Weights of a small mixture-of-experts language model, trained from scratch on English Wikipedia.
Size: 13 layers, vocabulary 16384, 42.7M parameters.
Experts: 48 SwiGLU neurons an expert, 8 picks a token, a softmax router.
Training: a variant of Muon for the experts, 222M tokens, 6760 steps.
Below are experts of layer 9 (counted from 0) of a mixture-of-experts language model. Rows are named router (the router's row for the expert) and show model dimensions 0-255. Each number is 128 + 24 x the weight over its row's rms, rounded and kept within 0 to 255. Numbers have three digits each.
After each expert's rows: "comes before" lists some tokens at least twice as common just after its tokens as in all text; "gets" lists some tokens that make up at least twice as much of what it gets as of all text. This comes from a sample of Wikipedia text that the model never trained on. Tokens count by the router's weight.

# expert 55
router:153155127109194118117149153136098122136140123154128124153171158125110119148159184128150190123147130128141120117109105132109139181143123162123120123135106114119140174110116166118072162143162120090151137165158144137158140137169077114093162130127111116121120148195124143106132153158139125122132108162138116098163109133099092113178114123126154154118123120114150133126115125151111154116175156080167181125094108127121151081117138112130122178164113125117149115122132132110148138118149176118123144167129101104129096121158142123135173116128118121128114155084139148125115121132120142144123136111120092111115136116141151166171105154160173119142127138148133183119126131127068157136088109103114132141142139119133174113090107148124132116132133133124186164152136159162089141078154128
comes before: " to", ".", " the", " of", ",", " in"
gets: ".", "ing", " with", " him", " by", " them"

# expert 63
router:159131079134134110133185195145105139075142096141179127099137108135140126158177191113121151143158142151141067072095144101160178104151090158128125100107111103111160139112109173117104113178136136107161139149121119149163160107153111153071143153148139110145109150156088110155147110133146164115162141132142162120170119111122129094124146132157125150088122135102134145150121109138113186125121132106112128128156139110152158119114165133125119148160111129132114099137084105114158131108139140150116138112100118129117119107128136144107131087145115145147124154102140130118119130156143124101119127128135094105135094069118111135137137169160146075105135171167128117132131122135135122123127104081144154146147132101123184113115108136114102112119120130116148133149113129156095083086142148
comes before: "1", "0", "2", "3", " |", "4"
gets: " ", "0", "1", "2", "9", "5"

# expert 12
router:122122098115134099107134206136124099114128065149121148156131135149095095117150121144117158133124118165115122098145145128132159124154106158115118107136105113123136158132129134130091142140157108104160153125135123162165136173200130120115149139144110111117082112134094166127127090141138160106198114153175072090177111118100100126156147091190104174137102113108124115141148141160116129091137084140156147117124123116136153112061144105143103167140125121089147106134175117114136150144136178140092169166097124108133106099122125138154161136165110122139115145094125142118119165141115149115108156122123111106126098103159120119149168147156143115101126154152120119134148153101107132168131113093122144149131123127136168171116088158096116113097127131111130139136124116120096135121132142
comes before: "1", "2", " of", " by", " to", " in"
gets: " ", " more", "ed", " United", " less", " following"

# expert 15
router:150155122102135109111124164128108096098127098159147122147132158114128141142165159105152124119139153129154115097108106111125162106143109119128121147128116085112149153118105123149093174151137172093136122153126091157163117136146090119125161135106137100145103164153089124089135132142128152093150113158134107129142115078114136125154074151129143133131103135097131148179109103172100157113139151118115151072112121125103146117120146075121107161138110103132151082082143131080104133105135149134127137110098126125139061123106123107131137105143107091166119150103111153149085159116159114157119126108107112123131119119132135157157118102178143094142147144160146134129112136101098163172104105097136109168125136127176176116107097178100112102132156107096129132160106164142082072113141139
comes before: " the", " and", " but", " which", " a", " he"
gets: ",", " and", " to", ";", " or", "),"

# expert 36
router:115167118122164152073132151156085099109170093130121174146152151150077118164157171127197168096119100118088104114119112082124158088131113145123136150127122097155147180109129180106114169161113150094165159145153133194119100125144105152116151166131153124119080152122143129113116135149143156121156114120141133087179124128097069097152103135148148150100090098093169145128132107153108151132103118126119118117154144131122129123119128093130136137158114135101153097110118142134120123081146149147145164131125122126139120127106146157142115114145122133106095136102103163133119128153125099148129165115148097101129102141167152109110131142152184141144145144171115139119119150106125134153155102085103140139104111111119125112122116132146108157120088131136128145137114170145113097104141169
comes before: "\n", ":", "-", "|", "==", " =="
gets: "\n", "==", ")", ":", "===", ";"

# expert 11
router:160156087139132101099153158157113125129135100141128122119176181135099117156162146155192131106118149122124141095154094079113161106133114121092158126122156113138119136137082132141120143153155118113151164112133141158147108154162109127101150134125156117138121132120139155123159128170128143081136134115143114111179096086082074094146105107160117162100089137078141095140145134157089168144121128120139146081125154139118149109106128118176089119157079137108135084093136124120127127097132138140127169153127106117129152137145136151172148118148104109133098127111109140133083180166112121118149112093123127135131101101180116098149142139148155115106129125190136129098142098130129133158164107088112170124147154099166114142089131139115137135122103138133119124145100165151114087114129146
comes before: " ", ":", " UTC", " /", " Animalia", " A"
gets: ":", " the", " |", "-", ";", " The"

# expert 30
router:114138143129143100089151133159091097124146094138109115134162132128120114174110134101145164122102151166134098127120146126140163113128109131150105132122146118130175173126110130147135136153144115073138148148130138138156133152142088128109178138127157138146113145179157119100136160110125139129157153149134122069164099105110109095183149100129137143127136132089150163163109087138091152107152128134152151125131113097133138149103141125113116162132130103146166090136137151103121112122131129154136116137103104122165107134125161149138139125126094143113139148042135162139112156128124125135130111134128102088166117083144169123146140118139162111142130179150078185125130102122143140158083102087102138143127135072156177117101133138118134103155111177107159121136085155175084112111158148
comes before: " the", " as", " a", " \"", " by", " to"
gets: " of", " known", " as", " in", " with", " to"

# expert 49
router:182137109079120086126183199120147113099163135148129155118127111119093155163156161126108126124118137136147108080079139096119118118158085139127159161111126125137081170109142125134096120129094123123157146121139103166169177118152129150097126125163130107138088164141143105135120176115136160107135118149126154114131113132126095102135114120151128131091137122090161093132122116153121118139109143068102147100122148097124143132112154116138105118154136103108127086129160095094119121087147120153073142161070117114136123103113170098135143090141113112149130155131117115157113138115155133142120100123098100127133095090122120112124145116156173105121130149181128128111128127129141142147140143116106145169095128122142164104122122184146117140094098131088144120126114140155096078100174094
comes before: " |", ";", "–", "%", " —;", " hold"
gets: "0", " —", "3", "4", "6", " Candidate"

# expert 50
router:154136128113143117104119155138116111107157132171176138123106136185142124160143136085141159112115137178117122150105109101111144123130123160108139130126148094130142130098150139108118102137101143106162128123119092116178170102171073124110128114138177103148078109152124097101144115150135130117144124169123129154187107116094140127132118129139127102079099128049173112123115107140109101136107116087095119094126133099155123135095191079149145142163116121105134113113149110082165114100140152173115156143076117105121099164103153085127157096145093109157121177098106131117098154130125095100113135112122105136142109112134132118125158109184162119167144126131136128138116150138083129149095155121143170130132130095113151124127096157120110131132139151119158127145118160124116126111127142
comes before: "|", "==", "-", "\n", "===", "The"
gets: "\n", ".", " by", " \"", "/", " USA"

# expert 1
router:112134133106122133079132153136096095110155099145148126116167114184087133199152161089117161104107123124136079111117120071121145114157106149105162141131145113134144146114099141125134147147125158087149137126132108178156125103139113126110122143145149151161090131132138139125155145150145148098175115139136117093156100114097105071142135124146153132110126128078178088121137118148128147151131119110141109151129132108106093113117131096144139167177101124112134105107139109104097092094118107175154132151107122132121102126097159080136143091161102102124107104146109174134077114153121116152138139081128110113114114116171129081136119145149159167153122143146132117126062104111141172138135140100099168145096118074132121150148139129131117104106110141119122138134088132149101121088147140
comes before: "-", "|", ":", "\n", "=", "=="
gets: "\n", "==", "===", "–", "====", " In"

# expert 20
router:157128071103134111141148160137122142121138098187125140129138128157141142161173154107147135150132112131112082076114140137134138129150074155094132135107105115129131130106131123115105151112132141100182154155089106128158172136141130123112126123125150125151094144130092150100144104126177151078156122124137118124177119149113104094116114100132127146128098133097166100117116103159138163121149171123128151121155131117124153127120152155140132155154117116043131106128121126121118135099165138125103178149089120121160111120152128100129166083164121138146082132099123143137117151169154134111080112112152062108107122094133147116135158132141122117171137153151158139117116129126130124163128126091122160135145130094113174142122072140148116093132111158124161154171112167163100088135159154
comes before: "9", "0", "8", " |", "7", "5"
gets: "1", "2", "0", "3", "9", "4"

# expert 34
router:148157076112170118124133150147110119126124136131122107161150169125111105122144163137162154104116143117139125104088115125106155161150134152118126117150135098145140145098117136147075153125163160092155138123148110154167125150137096133097153148141101110114108159164089149113107142137180122136183140153144117098140084097106089101153100132109167145101114124099159101140095123146080155109183166085141172114127108118128150123081150128149112191149094124110148106143152130115118131132159152136136143146105098123150100107130151147132135114123115131112113134071123152135118106124150129133097167120099092120129145128130136126162122135149132113141127151148109171116136129132128157153117115106141166160148143064138134115075096179108134083127122156113141135178136161106069107089151142
comes before: " the", " a", " to", " that", " in", " been"
gets: " was", " is", " of", " for", " with", " to"

# expert 40
router:170126131110119151109169146110111109072117073141141097122122160151100149167180128133128137116168120133132080120080151069124131152163100156114142105126123108155112162133114136149092142175105133084141104093130118146101174123141090137122140151141127118120084147194096133090117139147131165135164128162142125139139107107142099127132134145138125167103118112087140087132142123173117126133142124105124133109164112100115144091131123107099125163152118147133137103141143100090119136133124133151109148156062138110150103159139141129144127098114084098146119108099158139155086142138173150129113099125164098079126127140151112074161165124147131142116128104127119134105101165096144119153091138107123140152135126090148133121143100167187128145098124118092129139148099124117102105102156143
comes before: " the", " |", "==", " ==", " his", " them"
gets: " of", " in", " and", " on", " for", " at"

# expert 17
router:136133118100131066134139151155137109129145081142140124134188135169108114165154148152134118135122157175117090113119109060115204139158123154120156126135133112130129152121123129152084146150122162063140137116139095146126141123138091143108152141138151116139113169162091142115139159132135129123149127154129101140181092102120091123114141153138158148096076122104146109180116117189084133140114124101136146130109106132120147124127142108137124170160110080089126111093148098069112145129146153136150139113111111097154108142110164124166147108129112102164138114091136151123119146129151144114125145125123112146150113103126148128142116139173140084154114161157103161094095136122136153155104109105120128139126159047132140108106123154110113128128115134095127143153102134124088100109145131
comes before: " the", " ", " a", " his", " its", " their"
gets: " in", " of", " to", " on", " by", " at"

# expert 9
router:138111100131148125134172128143120089128139061164141163159145139154123144146141159140123143109139143148134086110147137118143140106145109131101139177145122120104161169096109144116113123173141129134152168133116080140175134150142118119123156148096145132119129128156125141114116139131163134069110149140152137111135117111089121132150104102122162103113098118096179137124079093146104156129136105095139141092129106105143130101137153053151104153129097122103151085147142117146148108111116177146100143143086106107173115159168161151139105096140154097166093103142131153106154154146140118123098167110130133087141103106124159125169158131157157154119166166174119112116097118152118119134097111114115138161114159077108143129115106166125096136141121133089129099109086155116096096130117125
comes before: "\n", "s", "|", "-", "The", " The"
gets: "\n", "'", ".", "==", " \"", " ("

# expert 56
router:146137115130164127125179142139113139080166122151125132132137123146134167167189173112177133122117100167091100119091139121126145159171108159102118118091118105140163115114101152099103130134119156117172124146128101116139150145152144147093155109136147112148116155126127105109142119141187153095153103160148132117176109127126097086126142127148121148094105119108149070130129110138135135128146121104143148133135139119148168100113159131142095140161095126094119116115142142109152116130147115162121160167089103094146099129177136146130170109159115137134083135098144158132124188170139121108069106137163100094103112077133130147133138129130161119100138166135132102075143140124148128153141133067110150123149122120129174146109114164119106111107118131106156115131107154124134106067143123
comes before: "0", " |", "9", ".", "%", "5"
gets: "2", "1", "3", "4", "5", "6"

# expert 32
router:136129070106127098132165143158133146117134106176098117126130132138098119170143125121178150097134113118133079089137139122149130124155069175099135130127120125130147118114101118129103165144143138081206150154093121163145151133150123142114160110112161112138137148131143123120150099165181159082156127128156136089129089116101123100151118102100119142119120120096171103135141122173117168127129158110144129132152117121111136150125133148132139122144110127097151102151148118121129143117156149147111133109094141112134123138111144102106156076153101165125100111100064145123117146150161117127093111122142083131101100068176146127140126125148153116162161176185130148123120139139124150138109120106099157137119138087124154132149134129129116118112151158094134160144113170113109065105178128
comes before: " |", "0", "–", "9", ".", "8"
gets: "0", "1", "2", "5", "4", "3"

# expert 59
router:124121096133126119120159166156137119096134074165119124094147131152109146163149137091148131160108121135100083107125151123140152089143107138130123128135107139131137151143108107182078162126122150126135168160116136125139165142171163150132134163121124117153100131146110173114123107131135163142165142107146148160129124120106126093153095119148137133119142132090161145132127125155119171135135138101142149163100094085121107144118176142148151141156123118109122112118127095123148118081195181171129132148121145107161130126137130131117135113125155137150098127084070138141112143131142126112049120102168099107107110104166148112179146156157165092150126177144155155148111090113095142136139117082128133142108146088118173127101080147149102116132139161098153135145120143118134089143137103
comes before: "9", "2", "0", "8", " |", "7"
gets: "9", "0", "8", "5", "7", "3"

# expert 35
router:139115103132125121132154202154135130115161112162164136115161118129111140118149155107143122125090146130113110112123130095140158140156123130071137136119153078136144159141133132157119150133122155132141173100087117126161188145129110130112124145179123138163100162159087156136152150171127146122166118147109109127155100121117088112136149139137119126105077119093146119150116115164087149113155164116129135136142148134137143107101172111132108124136114126101122065127119125075126104133165162134100139139086106076106100166096173145169152094172112160150140143116110167138118129163126101164093120125133101117141141115133142141130131115167154091150157143190109145120147134137137140132129117123153162184137157096124149134115112167120128136146118125124139151148109175132090121074164133
comes before: " ", "\n", " —", " \"", " +", " USA"
gets: " |", "|", ";", ":", " -", " –"

# expert 7
router:185111091135170128121189149162148136112180087154159154136125143189104108157147148115143133126150152134144072137145129065130120125124120127087166135144135096142124159128111142160110160127098151084120134100134100169138169117105109154090137131147138157103104140178117135128129174146148138117169104167149103125146135116110140110140130139106144148113088098093153105121154130151077143136159157098111153142142159105092138118132155122167110153173105134107135112103119083094128131150125134126097134147080115086129101147103147137152171076158083113177107135140116118117131136181152138157119142112162100103111134129147103117153113118131111112131117143143131149121117151117132157167118101109154143143116095102142157127143104176140108134121140125121145169127136121115107118125158163
comes before: " ", " the", " Best", " Final", " be", " Nominated"
gets: " |", " to", " for", "|", " in", " on"

# expert 33
router:154143137116140105108140150133124122112131102166151116155168118152139171119143160136117172106130137148114093112108120123127167137164117137144108141146119111105132120093105137099105149159119134116119127138175101166129140131161071099114158116117136110126123144155100172105111115179156163105156139146156133127161101102088139116147144139138135144099118119105136093129094089178092146113163119087113150107098139116123121139117131098157137167134117151120145135114132122076122149110150181125093164174102114086140105113143119129142127115149127167172096133058124131135081127145111121130121169119086113127123125123145148137168155098155150111178106151133180127120106126092088159133076130101127152154105154112137136162153115185103122095086137107075152140147125125093097145109138118
comes before: "The", "\n", "==", "-", "In", "==="
gets: "\n", " (", " \"", ".", " as", " but"

# expert 26
router:129131097125140099126155151134114111102151117179165126128148127148144128130185173145156124126150142171111088125122150103144128120142108141103128152131101115101147177101120127115121173133156139111145169110177090116134162081145103152101149133123144107117073136164081120099157118155150149064146100117128116100137108104086132129123126123118160116088075085095158119154121121137111162108131113150138171092116117109111144109112177113137127156151107099106134105134143067060120121095150152130149167142091105097128113109141148106132119114125116124149066157116126159138112112131085109099126154118138120142134097123152129103124135143165150102118140172121117121121133134114104155123096121128097149152110166099162146118125121131111106115124124124097149168149085154135145080082151135
comes before: "1", "2", "3", "4", "5", "6"
gets: " ", ".", " (", "–", "-", "°"

# expert 13
router:103149124125110112109149142129134101108133097133149141143145131203102117149171162125135142117112124137116106121109143055120157108132132158096162135145111117158133151142107121133087150126141145100137145119119136141149169131124113149118161162109157099106128171121105129121110156148138130125153108121143124094149094153110126104159125114100158120102125098101184105123122157162090152155105118096159133128098120129072122113120143101126090143145099093111158087081132117100144102098132136151116130124069104124147120122122155145162142116160095141137129084133064158144085151152142142135117135120106090116164142138138158100123120151137175094167158155137143127132101118090120114140118144113120146195146152098135118123119090132153158139178106155105147141169093142149120084096144181
comes before: ":", " the", " a", " \"", " vocals", " by"
gets: " of", " at", " as", " by", " in", " with"